config = dict(
    hidden_size=320,
    norm='rmsnorm',
    optimizer='ademamix',
    batch_tokens=131072,
    max_steps=6695,
)
Below are experts of layer 4 (counted from 0) of a mixture-of-experts language model. Rows are named router (the router's row for the expert), gate (a neuron's input weights, with its number), up (a neuron's input weights, with its number), down (a neuron's output weights, with its number) and show model dimensions 160-199. Each number is 128 + 32 x the weight over its row's rms, rounded and kept within 0 to 255.
After each expert's rows: a language model's description of what the expert responds to; "comes before" lists some tokens at least twice as common just after its tokens as in all text. This comes from a sample of Wikipedia text that the model never trained on. Tokens count by the router's weight.

# expert 44
router [ 64  62  98 151 113  86 171 142 130 148  83 125 149 127  98  98  88 124 115  93  92 166 138 160 103 144 178 110  80 101 117 133 151 142 161 189 140 138 130 121]
gate0 [136 158  95 143 134 164 173 136 101 129 147  93 112 135 137 101 133 149  98 155 147 106 139 133 107 137 186 119 166 104  29 101 121  84 114 124  83 123  67 142]
up0 [142 125 135 135 140 105 149 142 121 143 153 174 117 100 183 136 173  92 175  94 180 135 126 133 171 178  64 100  76 203 191  63 175 160 134 134 120 106 137 118]
down0 [ 92 135 138 133 105 126 175 169 149  87 117 103 170 158 153  77 112 169 116 113 141 110 126 108  86 198 105 127 148 124 153 110 164 119 137  83 105 118   0 101]
gate1 [ 94 140 148 142  93 126 121 122 139 148 203 124  79  78 128 154 201 111  89 134 222 171 127 144 100 122 106 125 141 193  93 124 123 119 123 126 128  70 137  69]
up1 [ 73  99  95 122 109 123 142 127 185 207 206 158  90  46 122 127 190 172  82 111 176 202 110 140 120 131  81 142 120 176 125 144 120 146 149 151 133 127 141 102]
down1 [110  95 134 140 104  88 183 152 106  73 130 157 121 112 118  95 155 151 107 192 157 189 106 130 128 121 135  94 157 203 140 185  60 143  99 102 160 157 198 102]
Description: Final pieces of words and names, often plural s, ers, ures, or exclamation marks in titles like Voyagers!, Heroes.
comes before: ",", " (", " and", " of", "\"", "\n"

# expert 10
router [154 137 106 111 125 147 137 144 111  85 139 160 200 126 116 121 134 101 127 151 137 112  83 154 138 109 134  96 160 114 146 131 123  88  83  85 135 138 150 132]
gate0 [138 145 121 180 113 111 127  97  98 153  17 150 122 202 128  91  94 147 115 159 137 124 159 103 140 134 122 123  41 159 146 113 129 157 117 120 179 167 123 157]
up0 [167 206 100 151 101 115 104 139 148 126  50 129 158 148 175 147  90 150  70 127 100 135 152  97 137  80 119 119  86 167 141 115 133 116 130 142 149 174 132 147]
down0 [165 124 131 175 123  91 146 133  63  91  87 105 126 156  91 145 113 150 144 113 120 144 156 169 162 104 144 137  82  94 136 130 142 139 118 152  96 163 141 130]
gate1 [154 172 146  82 139 132 100  97 183 146 138  43 105 118 128 137 108  89 182 111 151 151  91 153 156  93 186 195 146 166 143 118 126 141  97  88 152 131  65 108]
up1 [148 128 126 112 140 106 135 141 174 162 126 129 100 158 105 168 154 145  98 124 151  94 114 162 176 187 158 170 133 142 162 141 125 137 110 149 155 176 152 114]
down1 [ 90 102 125 121 174  90 128 199 128 177 102 123  92 219 111 159 122 127 196 138  55 114 129  99  91  60 153 145  68 178 150 154 107 103 122 182 124 150 132 106]
Description: Month names after in or on in dates, such as In July 2011 or in March 1971, plus sentence-initial In, By and prepositions in, for.
comes before: " ", " the", " addition", " example", " to", " March"

# expert 63
router [134  80 150 154  94 114 142  84  97 158 153 149 149 143 114 159 124 108  79 164 133 177 153 127 124 106 140 130 130 125  97 163 195  88 105 162 116  97 143 166]
gate0 [149 135 111 122 161 204 144 241 124 164 115 122  81 119 184 117 166 185 136 131 128 110 198 123 114 162 117  79 137 113   0 115 144 163 112 121 129 110 133 137]
up0 [ 89 132 143 166 162 169 149 164  78 141 147 134 123  98 140 112 151  68 148 155 156  71 214 103 118  84 119 188 138 106 148 137 133  95 145 149  94 113 159 100]
down0 [118 148 109 144  39 138 115 140 111 146 173 104 130 159 103 152 120 148  90 112  75  98  74 144 116 156  95 115 176  91 117  96 130 139 142 131  74 108 195 158]
gate1 [135 118 133 193  72 145 133  91 156 133  91 181 156 122 137  99  86 154 119  53 134  97  91  57 152 147 132 118 158 140 110 106 157 120 176 109 120  85 162 126]
up1 [160 167 162 108 207 113 132 106 119 143 110 122 117 118 219 134 127 113 123 144 112 132  73 177 197 143  79  93 121  90 192 119 155 139 114 139 197 124 172  78]
down1 [151 137 210 107 106  57 146 139 178 140  99 130 177  72 162  94 110 159  74 151 111  67 155 147 107 101 109  92 124 134 126 128 123 123 160 117 124  64 186 156]
Description: Surnames and final name pieces in people's names and place names, such as Jones, Johnson, Smith, Mac-Donald, Jen-kins, Carl-isle.
comes before: ",", " |", " (", "'s", "\n", " and"

# expert 48
router [ 81 115  99 134  90 128  95 111 134 165 125 155 141 117 118 148 116 168 100 110 101  93 158 141 143 129 138  73 143 126 162 115 108 248  80 114  72 151  96  91]
gate0 [119 124 174  97  96 127 139 115 198  40 143 104  94 111  95 163 138 157 132  81 102 181  69 110 129  93 129 147 162 135 141 121  86 116 135 122 195 100 173 167]
up0 [157 163  71 108 110 175 117 162 117 108 167 151 104  98 135 139  24 183 116 131 147  78 114 160 157 160  54  28 122 166  69 106 145 127 129 143 134 171  87 124]
down0 [119 125  94 173 135 116 139 127 108 132 197 171 125 105 177  91 108 168  99 106 170 129 144 124 104 143 103 119 134  96 100 140 118  97 175  79 100  80  38 164]
gate1 [153 184 114 141 116 109 150 110 122 107  75 153  78 160 105  84 131 171 111  80 126  93 138 136 168 179 175 126 108 130 132 213 119 124 192 140  84 140  90 121]
up1 [124 143 110 115 161 138 113 140  63 185 107 156 178 154 128 143 115 136 155 108 198 145 182 161 185 141 153  82 175 140 137 133  83 105 132 149 145 139 104  98]
down1 [164 167 132 156 152 139  93 143 143 131 106 138 145 163 171 211 136  89 108 125 123  80  99 137 141 102 143 123 202 127 150  96  86 107 116 121 104 139 255 117]
Description: Verbs and their -ing/-s endings in plot and event narration, often after to, and, or a pronoun, such as make, reach, piercing, informs.
comes before: " the", " a", " that", " his", " her", " to"

# expert 54
router [ 84 101 149 147 130 123 120 156 131 119 132 128 153 174 171  94  89 126 110 149 162 150 175  94  96 141 119 113 158 170 162 170 179  84 125 148 133 139 117 124]
gate0 [142 113 126 103 179 131 128 186 118  92 215 127  43 137  80 159 164 135 162 130  90 116  96 112 139 114 102  99 163 121 179 105  72 186 128 143 170 194 123 130]
up0 [ 83 138 100 149 118  96 136 113 135 177 150 125 156 124 186 115  73  98 114 162  79 131 154 100 171 141 116 118 152 167 161 157 165  97 124  97 126 159  94  81]
down0 [118 155 113 135 123 103  56 169 125 198 173 152 169 168 140 148 143 108 161  85 100 106 182 121 123  90 124 155 173 143 177 122  93  83 140 144  79  92 184  93]
gate1 [117 109 113 142 160  72 217  71 137 116 129 138 162 128 143 106 140 131 157 170  86 106  94 187  94  92 116 156  52  94  90 154 110 161 185 107 137 156 103 162]
up1 [ 85 177  61 151 124  66 180  34 163 147 118 111 180 125 177  99  67  93  91 159 113  91 126 100 141 137  98 120  91 167 131 147 122 116 158  88 103 132  90 122]
down1 [154 162 108 182 107  66 118  83 153 102 186 105  83  44 145 125 122 102 145 150 108 157  97 107 132 152 145 100  97 150 140 138  94 158 113 117 129 196 103 117]
Description: Opening parentheses or superscript brackets after a name, value, or unit in lists and tables, such as Moore (1–3), Gonçalves (PS), km^{2}.
comes before: "2", "201", "200", "1", "S", "202"

# expert 0
router [119  64 107 154 159  82 157 130 133 128 141 184 134  84 143 107 123 102 132 112 135  93  58 143 140 120  94 133 103 132 160  97 165 214 143 151 118 126 154 143]
gate0 [113 178 205 203 157 172  48 159 161 107  89 129 130  81 203 164 111 123 104  91 134 144 117  89 141 140  87  98 147 168 124 159 145 102  64  88 134 166 126 111]
up0 [ 88 138 126 126 169 167 163 154  78  98 108 143 157 124  93  90 160 109 170 129 126 103 137 121  98  68 160 186 117  67 119 130 141 136 192 149  59 133 117 160]
down0 [ 93 121 147  93 156 195 143 189 119 114 103 116 120 162  94 114 104 115 137 132 135 155 121 109 152 110 141 190 167 144 162 141 117 142 166 145  77 185 111  71]
gate1 [140 143 143 146 135  71  70  92 167 121 165 160 149 115 160 181 127 100 128 150  91 147 138 123 177  73 155 155  89 141 130 145 111 152  75 209 179 179 134 135]
up1 [130  84 102  97 138 161 138 174 103 129  91 119  89 101 128 110  59 160 105 107 161 148 138 142  91 187  68 103 172 107 127 152 150 112 161  81  82  87 163  98]
down1 [150 170 154  83 119 157 176 157  83 128 103 178 137 154  99 151 181 116 122 146 178 133 170 131  80 147  94  98 176  92 146 157 131  73 100 131 153 144  58 112]
Description: Single digits and digit groups continuing a number, in tables, scores, times, model names and subscripts, such as H145, 2:30, 0.9.
comes before: "}", " |", ";", " km", "%", " ("

# expert 16
router [ 74 136  86 127 106 160  91 164 138 199 122 141 151 175 195  98  90 172 145 102 117 109 116 206 160 122 180 121 142 137 191 111  63 159 126 119  95 111 150  95]
gate0 [ 97 146  87  47 159 123 124 100 185  98 130  78  74 106 113 142 152 112 153 115 110 136 125  86 105 169 134 121 146  74 166 150  76 123 152 120  99  92 122 148]
up0 [129 131 126 124 127 189 159 160 137 173  85 148 127 216 143  76 131 139  99 144  94 151 129 106 137 160 133 120 140 110 161  70 149 148 102 175 116 111  90 155]
down0 [121 181 114  98  85 124 109 127 127 148 111  58  88 154 122 126 149 103  98 132 140 141 136  79 120 144 125 160 185 129 114 135 173 181 131 130 137 123 221 175]
gate1 [132  50 173  81 124 103  75 128  75 147 122 140  98  58 137 111  87 119  91 109 120 156 141 173 205 130 147 137  85  75 136 123 101 106 138  73 119 166  86 155]
up1 [ 93 153  58 129 137 123 130 145 108 130 182  94 148 160  86 217 131 142 152 157 165 102 124 109  50 138 159 127 140 182 113  97 173 143 132 158 130 160 151 161]
down1 [124 213 152 143 168 191  75  88 175 103 147  98 107 162 161  86 105 172 114 136 101 117 110 114 138 163  81  96 138 164 159 138 159  91 158 178 127 101   0 163]
Description: Prepositions linking a person or work to a collaborator or organization, such as featuring, alongside, co-written with, president of, design by.
comes before: " the", " a", " his", " her", " an", " their"

# expert 20
router [102  63  81 147 134 168 114 159 114  94 144 139 160  73 165 151  88  93 129 213 117 101 185 158 191 164 124 112 130 152 110 144 128 156 145 108 175 156 171 146]
gate0 [136 107 196 182 112  70 144  91  82  84 178 130 136 105 123 177 120  85 138 155 114 108  72 133 106  92 163 113 103  97 131 133 104 132 131 126 145 110 154 123]
up0 [134 116 102 173 139 139 147 120 140 131 205 161 168 139 133 160 132  84  73 138 139 137 169  86 130  95 107 106 147 158 104 157  79  81 140 129 195 164 135 120]
down0 [125 122 135 104 226 103 146 162  90  98  85 182 150 137 121 115 169 148 147 111 155 177 144  87 141 134 130  90 106  99 141 150 116 180 102  84 177 175 104  89]
gate1 [ 71 168 125  95 178  86 110 166 125 102 119  70 113 172  77  38 127 114 130 113 199 128 136 134 151 121 131 157  66 126 106 136 101 138 133 174 132 127 119 116]
up1 [117 153 136 127 158 121 145 142 152  90 100  97 141 145  98  42 115  79 141 145 157 151 162 128 200  92 134  99 114  93  91  82 113 184 203 157 149 120 145 185]
down1 [107 174 121 114 120  97 163 183 101  55 142 130 115 118 137  71 162 106  80  63 178 111 193 100 100 130  96 107 127  77 154 150 108 168 123 146 100  74  86 130]
Description: Sentence-final periods and the digits after a decimal point in tables of results, percentages and times, e.g. 57.27, 2.71%.
comes before: "%", " |", " |\n", " The", " million", " m"

# expert 45
router [ 67  92 141 150 135 122 157 137 150 104 122 102 189 151  74 191 174 162 131  73  87 156 185 163  96 153 128  66 129 125 111  91 180 126 150 141 110  96  97  91]
gate0 [ 77 159 147 114 209 120  88 104 140 108 150 112  14 107 175  70 125 111 137 179 114 120 103 136 128 129 109 139 120 103 105  65 161 126 161  80 151  54  59 132]
up0 [159 112  92 144 110 129 129 174 119 119 131 149 243 122  95 161 155 158 151  87 125 114 131  87 123 153 129 135  77 134 161 146 114 126 122 187  88 178 161 156]
down0 [144  68  74 129 143 131 160 112 137  77 156 145 118 112 112  74 184 147 154 108 100  94  72 128 176  82 112 132 111 128 131 145 130 148 118 146 173 139 102 126]
gate1 [102 162 131 110 120 161  44 104 139 168 108 121 130 141 124 177 130 124  59 113 111 181 103 125 130 153 127 121 152 119 111 155 118 125 117 170  98  60 119 138]
up1 [164 178  97  98  80 136 152 139 136 105 101 123 113 169 101 115 117 119 110 121 116  98  89  79 175 136 112  77 110 103  98 149 140  45 181 119  50 101 172 110]
down1 [101 194 107  99 178 135  91 100 142 140 134 119 169 159 119 173  67 111 201 146 147 128 125  78 161 110  84 106 153 119 133  93 140 101 143 142 119 157 242 144]
Description: Head nouns and plural endings naming organizations or groups of people, such as Party, Republican, Army, Liberal Democrats, share-holders, councill-ors.
comes before: " of", ",", " and", ".", " in", ".\n\n"

# expert 24
router [110 130  92 114 106 127  94 144 145 178 113 126 159  88 101 191 147 143 119 142 115  94 216 150 153 130 159  91 136 109 172 143  76 133  88  96 105 137 117 116]
gate0 [ 89 129 154 180  53 155 111  85 123 155 102  92 102 124 151 142 130 111 126 101  61 123 105 218 185  92 167  37 136 155 118  94 145 143  96 104  55 136 120  92]
up0 [111  90 130  62 187 103 112 113 125 116  68 167  98 100  79 142 145 115  90 149 134 156 136 136 120 130  58 153  99 145 121 211 138  84 183 165 173  90 118 154]
down0 [108 110 137 146 100 131 174 133 144  88 141 112 109 109 109  30 137 190  78 111 117 169 141 158 166 104 143 165 119 147 146 124 180  99 169 120  71 136   0 123]
gate1 [ 93 165 159 175 103 108 137  76 114 102  79 136 131  58 114 143 113 177 108 115  80  84 136 162  97  72 126 143  91 104 170  78 166 111 135 113 108 107 138 143]
up1 [133 119 120  48 153 118 103 105 120 128 184 171  97 116 119  68 201 111 134 140 116 128 154 160 164 153 102 131 117  77 158 153  72 120  66 102 152 101 130 168]
down1 [158  88 126 106 104 142 164 150  79 125 114 151 154 139  52  64 153 175 142 172 201  94 131 103 105 178 131 200 128 154 168 137 137 125 111 116  99 143  49 197]
Description: Main verbs right after a person's name or "he" in biographies and sports careers, such as signed, won, joined, became, appointed.
comes before: " the", " a", " his", " to", " an", " in"